From a checkpoint of a small mixture-of-experts model trained on Wikipedia.
Size: 11 layers, width 512, vocabulary 16384, 115M parameters.
Experts: 32 experts in each of 11 layers, 2 picks a token, a sigmoid router.
Training: a variant of Adam for the experts, 516M tokens, 3937 steps.
Below are experts of layer 8 (counted from 0) of a mixture-of-experts language model. Rows are named router (the router's row for the expert), up (a neuron's input weights, with its number), down (a neuron's output weights, with its number) and show model dimensions 384-511. Each number is 128 + 32 x the weight over its row's rms, rounded and kept within 0 to 255. Numbers have three digits each.
After each expert's rows: "comes before" lists some tokens at least twice as common just after its tokens as in all text; "comes after" lists some tokens at least twice as common just before its tokens as in all text. This comes from a sample of Wikipedia text that the model never trained on. Tokens count by the router's weight.

# expert 12
router:156133098113170154145095141095114135151143080135097129177133062121112095161122116111102087141103166091118068123163146072123157154146154150109074163110091058151119128121081116169128079115161151119093102076135113146127122162181136151063162119064165041125139127167133121050157078087160092148193095097136114118187166079109087237124134192090119129131099066117181132134102125110186127135137
up4:104091177119149121099186117093174123171109124161100131159131160104140121123130125077126102147165139089143197136169097120133162104085157134113130141131094094162123133146186120068160125135066105124117089097163139096102115177098124164138124117164114108104100083094124120120153167168132159132104157159111122132152153128134141152122138167170099099126152126047098170169095136095086068129169
down4:079144147135166107109095139093147107066208135144108126137124140140167131083083100142158143130032103137109171119100108104085124101102144200183104101102122164129146131122146142127139112075146066161095168133174124113184127171052117153190140141145148159126118089182110135141065148128122182097086117116135124135145135118141078116097174094086156138109112104197085133108153059145137112143088
up5:171150122116136135078123120110152205133136137119227141135096134109151172125142119113137088099111060152110157074097159112141119109167111123123105116112121093155121091098136084094118163141068168179142078120125115078117104149097141087165127060130124104095094056126127183124141148177104147132128095177111131135092127115140121106142098142077091119137091143115172057132150108143131117048112
down5:072170171119150123156121116160152113134142074174128114106150116161164132034140130105090152108135108137172165120143160107123163129061221107131099161175094079101070109146166163139095199154195140131141124180161090177143083110157131082158098117151118058175140098165133150075097164100094151075200177098138182090168108174119093171100081160150128125093130152102090109188114149112137119128152
up6:091182172059123141115171104165111108129139138146150153084164154122101118171092101156105118077119183147163128187159141156146120162141153168102132115110049079118095095165116128115159084183193165115116090107110137111147116066035149070142124111130147102193120069116084169090176097106149128120098098106128179137162113098083145126117163158171107134152174149118086114139157165132126082077082
down6:133158181109055108049118176163091162166125170112060150131145105119119111164150120095080146137143153134163113099156169133091132106060093109116158170154164137106095100088139127138129143148196144086109133113140111139092166166120185087092115092132130114107130129144151142133165123123087116157143080107146083096117087099162114116156106136133123133066097126117156126099131169154123145150121
up7:130127062056182144081155154153164162097161097189129129105103113125098056162144165147146116085092184089172187147125081171062115099145113231142169150161147151147136069161108151109133147094105076155090110142136164112142093137105155124173171159111085100108144136162158164140095166141147133151145149113181129185113162058090167164134179166116135145153189167143198093156131154153172111119127
down7:116106169161099135133143148153110119074141115194154135122156161095147096110134084145120178182130130065124100167068135108096156127086124048129103134178184110086160140164173214140108105108095126128152119170078141158163164144092151122170136158092124109110147115159195081156121139135091119190160127100165125131137118136162152132053107105073160143098189176131097128109124073078163166123165
up8:103136179113172163132098154109099152155142100070142129122127160094174146147157155119132149176111127060107087165145154170157106132147208100105149169162149154109183114168157163141201134157120147123150155095152128161102162152110156187177108125112129119091079159145104091137121171123158180083121127194145122134083139057141136147150188125078175154051095126173130141101165115129105127109131
down8:185092171143141108132133154142151160168167150107138135129066096152084117110137139142178083159177142142146092129086136113136139096087115110155142110177168154138142215175143177116110108099171071167141117071116177110113083131127059060152111081129116142132113125126105097085165150150116152133089161107098133130195084128188147108112113128119135162159112135162142142163216103060135094119081
up9:074103154120132167115124092084159149132105179147102113113168108164151164133150131087104109109121088130116166144162122167129139067088141093106067148127124186085117140081114150114166125161109101198175066144125109094090117137161127110143125130168122143106103059165157072141057140176113183124130116142154149176086155076177167096131149141125114115197099140067142086149138164090123087162077
down9:132135099157133124171182112171142127165070078057142122143161138132108096130124110138148125168128129133118081100126104153158125195101088173137084121072104166109083114208116185165141088110168196146162127162143138178214133127147140126148092125232138130075127132084152108086149151100123116093162142087032070098140104126105086134059096121165109143090079126148097176097170117075077095134144
up10:132157138121101092088159098148144179099134170132082083163137066106102064136131137141110105079160080072138125139083141102132064125163182129129166150089113178143086123122039093176149126122159139185125120099133156172131084102140132153125127167114113110136114166142132148096083085100118083114116170101144113177120147136083165118150156101102094114120095113128159136094121077095169125120134
down10:115192098145150135095188179109120101110095115149157118170162107124112171146155202108113115169130051126078164079149136188121168111107112175137099138115123166146147156052141122156119085130111155092097103124144172125157180166080139139127123164132094127162165113093120091120177114162169101156147107141150156093159132131100146085149167171111154133116109147082160137117105146126148128134075
up11:111100146062128137136114119043085158115096158126106134189087092152094133121148140115136057111129078127108087166082122139099084147109122154129112109072090169195104111100120062144173086154141107158093131155192172062085123141182134165100113102165162155156136167115136081084144146070121123164169102207094141076128133145166171166084096134212107162124078109154201148142141159104224143162118
down11:083154108166104123147140163134122114123145144087155122156124148066072080125138127137112202092182169160108151112169117129146115124145156152067100195124139132064167162128137164139053163116127125128123095136124095153163106162180147160168060156160079122147105112150131134133092119141092160113154136080159083124078142094141113100080150136104149182112099122129128120147108135208107129100154
comes before: "| ", "2", "1", "-", "- ", "0"
comes after: " |", ")", "\n", "0", " |  |", "3"

# expert 29
router:142128081108095120120119106108087136067129076122108089141169095179087093135183102164191114167145187119070084185095186097117131150114184185148106144153131078172139099121052069165148100120109140120126155104190154179163213132119115163098142068090180107081154132118112112081141095135123145151132106105112108122149119075160136166151145139164146096122128115142169096134146097080155125090108
up4:206154087134139049128102105127072192072144171181180099072144069131076130114110153095076135142129064101108191155162143206098119114135102147083177117134099152180104151073150130086138084144104084162138105090110106108121060223155124167162167160098117118091106104169165163115116163197177192162121122115160088094167134138151168096090173157153097068103168100083128076103154149146129097185155
down4:105126121091111100096091114210149130155042175191143133144139164138114161115104098109114153093136119211119157090157098145106149112087167081167122158119136111083132144187130132110115118121155202108172125092079081122200144133104079082133096145130111173149103092116161160095155101107086151124156143150162097140184075193133151105187110179190119131082122083099118179181128113181138081138108
up5:136133159163160110126139061128112133119141077116148154162112154165064097059120108144156098129097083115071132147108112150136083133150128119148112137147128157108152085206138045113148114083119114106122130074185140155143145170138092110170133136092039106114144077118120144103138136148097098113084108129154125134144179150146099101170138109136116194130135193191092150175153134097123138162151
down5:125115082134100129051171107102147085129206145128178129111079125159139058106104091123138104128148107097142126111125104181143128142128131125121123133091085100082066091090177141203149093180134130161146157124138112103096156149145060129120149135163140142131115164138126172119097097128093088157132074105111129172158142129142106111114089159095105219124132138117172194131147116147129128177180
up6:137062184116146125155140096132199210150043150146099129133187092063205170105128166131080067135153118114098073128177126192135089088081149108125181137130174125111093096101104128109148115147132082104148101157149146130102183126102102170209172096128093122047095113157135112100161124133120203110108117162145136111153143136178141138137125144118141136096114107107182140146131118117140134127191
down6:071134137164110096134110112116146068122105104129132125150141080165066151139141146132164126123091158140115167137136066098123110119132143125127168165114127183122121120171185184116121072136073131144033169152080106167129152104111145134118085141132140094108146137105098131195111112079122116147109149071123077105122154102132096110126154108122115083127147106162188111134102163105104193172128
up7:139076112078145096139096084138099166145109094106146184120179141097098089137119125100112031135083131111162082158091137128098105169126067127097125151146105140152165181163028104107139089139181128158170106081131143214120175136129119183099149145114145142148151138138157132151041104116187158224092114145140126116084206132146134103122112084131145178169066165138091126176123156157144155138098
down7:160092079159113145141152176207173144087097088137136143113164130147126163118114124103118177096159140110111142125132070168081104120145129128109153167112143116086125186084138147117146128055115112099148150160153104110170174064125150141118097067088136138168113059161164095101133117137068171127112118116163140115144117147156142090125146181161139146155183074116130149140133151116145165147153
up8:095135135108128089170122130160099082129151075121127119101102109143146155161119143152195108143107176175200157143136197090121139141075186122125117100159114131099110113175158115171114105071117081123126129176149135138080151085094115110181139140121053115059101130120147211171154070105143135107168190067128139110165090104119098142078142159065169163089136110120122139125112179132111102172150
down8:171174109063162137109151207154174085142167160100177166125182128131085208162128095196110148158103098140114173083118166156113118147088103101164125069097127120130042119155130131194094065139101168165103118134102175106113092149122115152092128110128058146143083115143096178169133113127139162087125092136154097084149168138071177088120104095094163158131097116185093167148147135121147067132104
up9:118066058139166144074095140151117112107107161098121154187134130128130153144150121120090140164154122136125079085153147146139118181122171130119103104108081124138106127165065183138134138081067160140118138161186111089139115138150075139148154080130061140098126132183136148113147101140127188166134113101108102153115086105128090108147194116108114154154093088171132124118121174141180097153127
down9:154108114077112098054157156140170124171109116155190141130117105122126132140133182145131089165188139180151135080151099093169099113109107040169142106150131116185094152148115171117090176104070067143073189093153114117108109110125101094144143082074135188145139187110191134125132054169068161139174106121141155147200100088167147147123150184098128145103116117125147108129139134113087076131086
up10:100099093109082120095132152096129155146142124187138128131141139189122048134152172137113117162179123132205146187124146177146102116109197103118140138182094122105140048061116077154145114173137153115101135116163140133181151127118073139137169113146125115172156150143161185138155125080149142120149106141175139137140133113180179124118154128118137085115079134088237104126073166135139129102114
down10:136169106129226137117142078124130149167150142077117169108147171119122106063104119161204146172147101078104206162119103154077130150134111139125152106169146100111160170148140125099114185083099105093173126140093068134097069143143107137177152060104075094137096075167154108116096099192085195115155113159145169134126135127114099114073161098077121096128145166149116080082100110141126093134118
up11:111135064089191079055110150167166168180069102155175148117117152168141145127140089110142078103164134109162080165102104122070141157164143111045124149118093154088212123117072178156151179148155114136117118112140143121121161108139161148144108182105128185098105099131089179147093133133145151062181128130147119130118212121103142137101172187083163098135138119142121159155174189190173157135135
down11:151127076130171131148146147072131093181120108150108094122178112154103114128132147169172093168055056160145132107085166105136100115171142142142174085126167135161127097141145069169143156151183156156113146120102113186216217178107134105126166063130112125128136148044139149053071096106125138096112114137099153096132101125128173091131109161127105172151108097165135192176095115139105118121082
comes before: " |", " | ", "| ", "|", " |  |", "|  |"
comes after: " |", "–", ".", " |  |", "1", "2"

# expert 8
router:131191132132105185121103139092109139124088132160114114193129125142102107130161164088133135168133163115081093109085130104107146189133174171169108123185119073164099151119127151135155152094169151147092111073097114176144192157160116143057097087087185001125162117078121119067126138101092132120124157154067101082214124112211124142175134177129129106100106119095150117123139078111145152075131
up4:101094097166149053170120132148175143089096178146155150113177090127108105082150116087107157111182114162116154105119167103115116085200120114105073155191116157206100083141171075142087116110143167167128121091110125131089158148170130117194162143109100100168141032110165076140059128139125111072161136082078069159154150139121038123158135095164174113110109092095147132123102155122108087141091
down4:120091105134116093144139116150138100133171111065109173116093095134122138092120109170131082118142161130138184068145041075111083152106117136125121157114150118096179085138106154164170105131109118113115123146137096150108099133133145090139068126111129136178118119175147133135139073140133107187124156083157085121069112083107189096168164081068136108073104121110106155101175125163122117143151
up5:100141106102106173110181139118137111134143056175100124133115160105121097112097095179172108129118146068093118137083147140089207141092144149143106084194093170145137166121159152144072103128147199074170171142113091124117226124127094169120131141121116151163192101117149158146171141142082090121174129129081146114164108109160135190158120123152167091105184092107177113161134150064142105154085
down5:137122121146166144117113173099160186104190093126121032083133122167174070152125131139138139099142107203126144165131089178142152105113159105150151101089133178134082056147142102120136187147155133117104126078143128081125168189127168123173137085144112124116127087110135115163071119144133119111141095135106130067144107131082150125063120141133067129204171133114100144173147187167170135122113
up6:123129124080129123134196149107121137061205135137157119113164090146102097164087184132120101100151164175127139092130117095128110159123133133148101137131110090139145102095129097190185091044134171133137162150082153081133157167103091065131148173184123162103126120190132128153106109126106155125189124093125112173080055096121132135093100158144167112167092086057138151127165113130120099093103
down6:118130083087156128116145124078132133142110145151089096100132142135113115153200120141096112210132136123175155111164161136157110145155130106154141124120097180169159137124167131193174200118110125128101146159082120122161124117107098164137105171132077182162096119109100135105142123197152108098136138070104151148123151094105025125100142138122080093117069112092131125197119128083132115132103
up7:156179174137111131113149150117158130101129108124113122145054075128163110111112107059133118169138138145118070130143129170145120151146217124159095118114099139132109124082176127171126074081136130136130078134128131101113123171152050146137147089144077159074174125154128158135101142136057138120090131132065118117110148174149075121108072124144124180192187090097094133096064148119167135152123
down7:033102086149113088092165122087149104155168096125134128121135093134092144117149161158153075079147112142149123109107116097115160155129192128147169081097188131135089083089182107142083169117101119098140110064095141079149102120168100162104132186089171093069134181138108141128172127133112159148118150162156147158118117109106188144104140159185091064161143137171108080129127199140157151100154
up8:132152123176122105144180148126123167074110142181204161169111121104111138179113150104163091108136161146056168094124112113115131121124065129102106145189138163104106131185108147123177083158087142107068113144132087126118105054143109177124145059167108167094129136108135118116140141168066163160132137172114115138118127097103078129106202095065104121145085079137130127090104105134113100165132
down8:122120113100119140124136138158137069137088129169121122108160169092094140119114179173125121121147084150173124162145195124157144070180109110129163098128066133229108135136134135137106154134135134142120088126185116109098141087083068059132088073178113176128134134175130058125127141152189110158122116113151134128164168095145128109104098136122150100154141126084145134169134105168161123117087
up9:080134126102085120136155140153170115132138066109156115145198122127136179155164078083093052102135160080145112185143096113128184161175168111101105096165071162207161137143090080133128124122095186136186088175113149161112124151138194141160151100165094063064074091151137186162166145191155111132146126106119093119191114125171108137143110166143091090107124111125102133107112066084149155097167
down9:133119170152126167181188185074072170120231143133122167120123167134136088063047134119130124137119181133085092104118140154110121119074145142194148149128126105150148100075157076126143154130150146085161154157094182166101064133111116163163129153103198134231159144113121119100084150141098134023115158138184162092079113156103148097076176107103114050106120176105156096167126126128043132133117
up10:190159076169102109143138119093075151120202087094143099137125125189136167148170128131088134151147166191090104168067188115119158119123145088148084152130097142100102191162104125103130128136156108091125097141147079167165154107132115158189151147170094139075123157103119049070105108207157101126128141172086103066110177096143108170068200103065203117154093128149105151082120111097147152143109
down10:135136128184113061127058145131089112130084119095123155153092084156150142124163127144085107148144132072099131115156082129156119148118120143138139090143114158127138076161163047087144080177120154106130167128103155050160134091116128139138088110121120118164207172166142142125156130076178051139109139131161088119147077163109114133107100123126087202142204096143116189127147092152135146180106
up11:106120087136139136139108108138143138174062108162109134124182155102163157110096058119115111147126133098042143125194096122125156125051173148077145147144097111139126141111109126124087083124118167146079110122108150096182194116137190173106148150084175132115022080132084151152126116072152141159096143136165147110112172069126102132108100155125149177145089113124167154152102152105146139139152
down11:102194128140136113197133081150176085096104137159123187114095104086110144125135159164128138172094193169079158102108219139075154114099122131078148133130196151116134110139142124072083165094137116155162193085085159115075109114160072187095056175174120120113160143122185090153118103118144130137119116092142131097170090122102161141126099095149094160107129183131121144102078113132105168103056
comes before: " | ", ".", ",", "; ", "0", "4"
comes after: " | ", ".", "; ", ",", "0", "1"

# expert 14
router:150118127109131121091108119063148121138119156112135059146100132139131152104178112098150085114117146147154042129159118106120050110114146141100116132168145097104156134107051132219104069124070118117111132142116126127180140110143092094077153061114109094161148132145113193064124079151108125142118078124128093131157121099131094201148108131070158122158122151124144161155098095131161074186131
up4:168128166159097177160204140081136136154095138139110123139113089126106134129139147138138067162130115119075128138097114145108148107081152083096133143128084186125091130153126134178122118066111118087162108118137148146148137147095077146098093162093091103063119164146111061107088122098134131165189188165115169101147102151092090201108104148154129129097181073160071140097137176055159153178081
down4:086085124121116111157108095112122162060140110141154106159105112153160147158046186162150122117154125131143153123186141130173168155167174127147164151022151105116135090173106137127118112080144078117162130166071136176106172146112146158147071153100146140102166141126144164126080093127132087198160176135162108110128126100123071148115120187146142103160100145139133073133118129151136147162134
up5:118140084087130087107149184108100135066107110170140110130084106098183084153141161064115148126084163169154133155151117235117176133164125096140124135124056159158147138114140119120107087161084097163096158184112172159144128110120140087149141144097166088100165148104128107163157138172134149134112098122158121115138081126148131108090164166115141101138164128073122155135103069187151107118076
down5:109137140161055146169152144177093115099168126147092170145127136146165157105130134182129119164131147158124137115124165151124081132208143101202146109122162132157155146149122107091150145097150137128159116142136090152093121127113127111134112142095135076124111138115169154174161069107122157127093089152210151159107165130149082082111135164140108132119111137167177134144097183111156126104137
up6:150144099105144122082179175130120129151161152094193110138111150045121167148043184085196153147138125140122137140134091188189150121181134155118134099152064154123083084176106115140143117174109156115100097163155161131092130135117149165149149104138128187116113062077098104105183109111105122090135112112123153119121058104140133124118067112168130171105091115086186112106130121139176152063164
down6:166161151127095131168179125150101142129083167151152151093153139155111135108168123154134150128169145086107159149133100079116148163076082165121178197135146084141128155096144142105130108115138144195118084057130129145107088177114139109169128159136137163101125083174156096159167138104126194063107112117168121119136132132084136057075120089196137145180121059075098128146150119106141156144149
up7:142132065084169115115146137151105199092107151190114135158155087127094173131119114060177141141174114133070138130161161093101148123099091149126100173105131165110110151072119128138168166141108151168159107124100136095134100092117067112116138162099089149156162101074118074118125110165129177130147087124181058115088183172095107185102109135089124115157110099160145099162112116087110147070184
down7:172161087108127140113066161155119151049166096157187122109157147166144169044076084125098165173107120117147155108168110118098074086120083130128111105151110093100172117133153175077171102129142138166161126123115149109172146185159141146175066140139143135159139100117145133156126053106133108185099127104134085145095100178139149112148136126143106156155181125135109112143118090071106117158136
up8:151127117080130168105107177143136115046214123143172078087138145139121095135091164133132120153145208141134094136104115104129108181131120185139116113112113170137114140121114122113192162105070089184094083112158110099126128122191072089180140133129113099129155083128161128121078121193123123129153103138171089133159105119094119165163189094103173089086111109098141127174130094115173121116052
down8:124146150139172135134168147117135164152126107135172136145116091156138128158097183090147078106103109111183105177131199120128176141117182153195189145110128079136129152136134089159096151149090117108116112088132117133111169119075144179168128042096103104135084140136099149135099152158108167078124118156136140141129147147163170128149095169184169118090110116077202120144153152179116096130147
up9:146146131118146137083113133153179087086149145130160188144157109109159146087081102080100139117133112177075092123135117146126145179145114132090094128079062120082138100085126067177093104129168143142148106168169147127126085146188142140119171139142144142072098105106111130173129103123163097187130123166122096127099188106124094092099160102093094107130124086166157143141152113116140106074150
down9:101105118104131141170135085113121152100115168133141136210151146192179160123128119115109103160125157114121079138080148154094094124148022143144114113116093112154184129121123120167155150159161136096185163219151121118100138068166125069125184093087151150091159084111087127135113163097126067134114126180141133130128133127104075103117175139164142133094187084123147072093108118164122174163102
up10:090171140040094074129173173111114135039205144161126167145136083146110113103148124085108167135102167147147133147144134171081136171134142138161103139110163143185122108105077105126087184109134113127075098099151110132195140134128118097186154090100101057176183082106124183128124110139087153063112117119134097141156143104072145171184177126139121062107106097102152123111105061134172127157100
down10:094184141116149151170120101094113105147113104112153174158083158143080096166120133076121095128153141140143139161153120145141168161128104207190157117182076172108174146139110118173111161144122158129098145132106134123124109149093165127127049119146085141105119092117110119132081106154123095139132175180141133128116095134186152071112153179119161144137131130113144133119147126167106116201185
up11:161187158136059113126137162107121119149171182158133108125119081099115122179131172140135161127101100144190150132060132119118154124154181139105163091204122102092127062122122078149114114128180178121105127087100147123168119147068126094137130082137125109099171111130110095113148125127142158163142097126152129171141096138157208147128079182080137079146129149099169110124114094115124121111077
down11:099130136130140110160184086202114066093063144116091168158148163178056126116166080223093110086161107115134173098126101101110093127132135112179085107103096111145122192124240201135134122125138135155143114125073149137120123131118104137154093101121166129123095142124094125117167169143089131112164090101173187149133140154086096107100151204131174095142150179138077167113119080121121150148151
comes before: "1", "0", "2", "3", "6", "4"
comes after: "0", "3", "6", "1", "4", "2"

# expert 3
router:142147134143157104097131175108086119099144089122138080109166131154122069168117129123140091123112114095090070119147133138083129171088132161159122072161072060145131124097084083159088147114070160161091117070152079114203130164175113142127159091078156134076167135092106171135107139139140122142157126083117160116175153103198142128077178161161168174119136068129157123174162099110127111150162
up4:128137144109171140139119108115132128122149146145134117125067144177173088145110135133114125104131097095068075091162128146088097157182084161193063081162124085176131114090089096128143132122121122140123095140164133090103131107118155145141136103122155149136149205130150084110136172165168115148105088080130132122120130153133071139119194146146136174185071112217166076074115066136147128128136
down4:086140174136074152098083116152146118155130115134125130141166132086163124114092118112138150096116137111173127141148093086111194126118183077149128126162059082087167096080102166100109109072185099120157152077135151083130162111156115102061070109083121120107126095089181150156141129142120135109127159083147069200180169121135143149222104114083128090137137125133170120162146118126096123099146
up5:136094122102132080089104142109136130142114140165111129181107132195121119116097135166059117102103082161131127109152139064170105134176120186187104066128142091173164194088099134111151182084109137158167108086113107127154151083149130164171092115113120138127159107126089143109138105103147116095156125125103068121168097195106078150119168056156172192115129154172114145132093149097144075171177
down5:151127139105150172087094137162130098157172141132141086106124147114144099102123116165172150178161181116122082139182149139166166075091145167077178151151079111144098055104193166125151110148130158101173068108103138129096078153073148209146131156111120059115148096103167088095127115146209092100150142067136140129120115085130168092167116067158090140144143111111171158125082140100118154060166
up6:154150185138132122172064111120111138180136109144080123157145119128136140199109082021095108134152154114145048101157143113160093193197162089120124094137125150170207099135124146143203064085118169161141124093135050125117179153137116120111093083098154079129095070143111131168144061136164146148105131154104116166100121125127170127214193091085150110129103144148169119114146162100110126122168
down6:117101081124108078145061115131200004138080123140118197105164131110202164150146096134108148050103094137171135105186174129116098095105113115046124170130092118140131144160127122164112162175131095180204139095139149071090114116109082103129092150156068075162131134140083104150092090042156132147119107155131121102130142126191162117096169094080151134125096099152141145094122088082118086188106
up7:156116104132143120155143095124158131129127158158099101117150130118107083155112147074112160070149123168154142184109166113151107157144115187150110155130176097123093146172131132177151101106074084126194066141105112098142084086156071101121101131131121109119071214138163146110109064151093100135098101136086084051119165132148114145111108092115129119128124150121147164149172139133139158158137
down7:123181153122119100116154124097131092079134124130136158137153148181106102085125118115147102196079144177105111134099163159099141112156118144130141100139124088108106091112169074119181129110171136110131141153094120176110129195188120183179097182133165149155121129120158141088198098093098065099116136135082080126098125131125149130176104093128115084149120159160146127151131143161122126098162
up8:084134141161175077160120112150151148095121141155117133131096123111105101122084178150134141073158151162112179077152147146105076152093090169143126191097114077147138143226175149064125166101099118133043137123095103135105139090099120111104110080144073132115160089124079140086138180157143082167085131098179138057060107076115123100104075110129038143157090151170072130178122156142179137095091
down8:108151131130151138119136075116131143180104129093147187141092124090065081152124105137138119120165159079117090064103138115169120154134100164109102114164131194146106199152191127126096092133113120161113138191113202108112112094137092125123090121111101102118118125158173144096146111123158078138100170130132187156084080177147191116130101111163144127109073100118152137127162138159134127165126
up9:073109072124122139131137066078155130186122101081110156084126166125069097101199159130140201146111102121098129139131146087138094198136148120146121180110102119142114100101110145134142150109095061118138121150070154086159119155173117162172091148112202115125128176112119168071105103130087143157102124109127105107136071151122104098135118095098159118140063118218171136112069158104130147163114
down9:191161120136152150122201106175099109145146192144140142175082081079131168143124114163092104105111163138098129159123082117087176152088176137097137088193104160083179108121150129148076110163173173151086154119108178083071142169094135151114080122148158106136106165145150189143141107093160138126127163134152138090094146055096169147119176105179117151097121083091138143122131174099088133124125
up10:102154110097071140087090189091047126147140091085123116168121108171140059131149168079134083117127149109098084150136096180072116142153137125189096086119094066129137104185109047101144165072115164143133127167185070124104176189135102121115110134157113122130123115161151180163146092125132143119172168163132093170155191120156132132157141110121181107154117143110123097127149132146141130131139
down10:134119107129096136109114189126129125115136115086160118108170133074120112115098094121130083069125125103171141163094119080101123085081144132143136130097082117154148113148141070059101118135094126146181118130145080156126121197124143128136164158161073078130152125105098138070149123183141152164121106095119097113120137093125108124093127081096117185117144055173114175140062136100077087184121
up11:096121135091060115126156095071124137156080109144197144156137089115111134082095114192149070064095159086155119090110133118155148138103129148122133082120099122161131185133100118199125114157143120139165089143140084124153152122167093160176132078176084072178090164160095162117103078079105091140130130149134117090149187142147122124079164088141198113145138155152131070126167093041137165081118
down11:072099116177077121131159147142149105117103118170102139111116136103102105147113089124166091136109113088155154134104089132181122141105189186131134135151151180066105122166070182153093070138160142126142118142141114112173128120124105105140141181169098084159149100133095122118093053145104102096174177142051109086130113123142121119142131142077141094161167108103138106111146125106114139112166
comes before: "\n\n", " The", ", ", " He", " In ", " In"
comes after: ", ", "1", " in ", "2", "–", " September "

# expert 24
router:094173120125098153145127126087120138111130179173138075153145104155117137096166168124098107141156194078090112082118128124127090145159141140115083157172097097160102154112090125160170101123087166095101107042130083147181127075140146145121132058062134058125164116126127083107116105107127142122161108160124101109165141099151132181126167161089131114100075106111117036158153113121150106165156
up4:146187123144109174129157068125163139173131127087135153153161103142113155158133131153112162106156128105072129119144132116067161144103187133094091145154075101154118085127160081142106058182155118106160139045107191177101167157118149123102132096124144138107098128152131117106120118110147148167164129122098098120191111120090104125167143131116130105091071153097063174152148148078099100105097
down4:135124101102103100123137115148138125064123131102128135129156117133098164122105104163108107154155129124173164064150155178139160125162068071155179120105127075124160097162101129108088179159045127146179162156090094158103090217134099126115098122142121166100153144164133142175141122124187108187128121106107042146090183170117192153070120110135139135140133110081128181184142139152123109125139
up5:108170089117143092170149157131136146125142106147121091142153121141170146186187199145133176103095149144119125095133103094127100111169162110137115131146101129177115137141106086114143124148085107175130073130091106122165137122128142129113135095104120095120170149097128148111118114162162095112149104119145091142145174145118150125084107061088170085162118186133123120162105053123140136126141
down5:168097134150148154122177144131132104143122112079131147166119106123102112153133069131123144058083125151094066157097127119154119125062120135087144168136148104086124089163118184108135099127142140168114135069157137094156061138061205125113122115090137178110127070136088131115159161103167096112108106043125071127126093152116157141161125113116163123124130110171146138152133087146118137143155
up6:170148109086060174142164104171123097147118148137178198149162135102163057126137159108161184074131127132156137106067128155079190144138110147063127187111104135121082164101163121107086110134131186128150074088103124198182181109156114110137084149126145131131085112094135065106112122133136130145108135141099134122134103155124089151159139106117128100161105146156109143133085152153169128157208
down6:145095145089157137169159182112121171096136101131135142124175099159128144100136104126083111137108115174113173140116199084089079149127163088187127089141134084124186081097119119176176142118151139152118137106125170159163094155077091096119131085094155088187143171102117099096145130085163126126174053178117126143195138234117114127095228127110164183179127209184135136111144181089094146179118
up7:117131129062095132087121069098092190193147089158182152147126131180126095145098061153127075123087110087114130155126086167100141085140087113138059087109152159159069101113119147130158155136170178147125112176107125114135153139116076149107163111176110157138172143120131105102105111102157128123133135137121083143159173091093167129108065143082131131157161150142128140153177095084123189141175
down7:148127111109177074092135161117138093046134155157162169101064080134136102168096107145116120153148144130136138139136156120157109147125114130094155166152064104104138144104157099127146125103114114113134105094133146168117085098199071119188116127156117161132126096157160106112117090096164146114119116159132165163152115060173116120070186118121064115129084100121146069137120101170182186121122
up8:136088129091145144142110110169161138144149112119110104118116127088074060110158157180021125124081151088114147156092143119112106179092124140077083140133131170162164070116113158118157092100031131145065083099151095103116119111153153080148181105140131095117084131162176121092103156207160120132132175149098132084118087157173096165122149115141239109119078132102107122109144117120160140163149
down8:113136086158165176129113094114167104073107119167112087080152152133080138086197122125125125120098175167171139127182147126137166207136111095104129094087084134181123136147168129152182111197073098157154106089138129126062102085158089116087119087147153151093170118096176123137174134150105165132116110126063124158181138157169127165145081138111156119112136144109117114117096134104136150152104
up9:138133071087109140122124123116121146104077165184145106129151069111118112102158138158120102096121154146087199095142084112124164105119141151116105129104147055132225161161105128108104158086136171114105166144139161121154132104114121110155121085184113129175138143152096136118089159132096136124158061158086163088152183136114163119092201156110067130168081120131217080111185095132189168096134
down9:131132101158097090154146126151142139099083138166144156183105187142097173129138139123122157174157134174167120093120095144133085078117093152074146143159101116179117170166137151093139108139053106130124172078125107179129134136080099158101139135104117111108122089143147138150152169149118125106139200154121133131157128161113105141117086151156147135089200102103135073170109138122108148171146
up10:141164171129165213138109120084089174145106080114132146168148120126128168097188138111147130162168173150115087131093125132105135114157134103134090187104152101141106079159105073156097088162107128130148100121070111105052162132072148117119191061168116082121092086094156116092140106148106158127131078149170122158080092127139130144169155129124220122168058161117140104095103154113146094115136
down10:137126172137087071140154075082181115169169096130167152195236129174111171128144111177093091112134131128157114125151140061135117086118086076124145112151121075175162060153114132091105137131129116068150174176079183130126133157104097152112081076184123112135159147192166130179086075115149173160124148196154103097131136145147148133102159107128115181114146105183148168168101091148115120149110
up11:092126124107131120133127060098086140133094116086146109089175127181163147100116135195102087127082161050086170100122164144147082077146141092151202143093116161170131130149135104139131092117141130126210149123191143144180194119091123097114161158123091086132140125109136198137194118090131166158120152124137132121152094155161155109133092137117117149150128126121090099133157136084181130131160
down11:121089168142112096126093172108126144113127150116151109178153164121141117124083135132101117088137122168177078135073111117109107125163159124154091158130121107182151128154093142115219154107091120101152122075141126153134128104154194109140141092135070154139152169127099170183180189097138119094118133123185086082137100126098129181102135145115100159118083064156140108129093113141126091203143
comes before: "\n", ")", ";", "\n\n", " |", ") |"
comes after: "1", "2", "–", ", U.", ";", "/"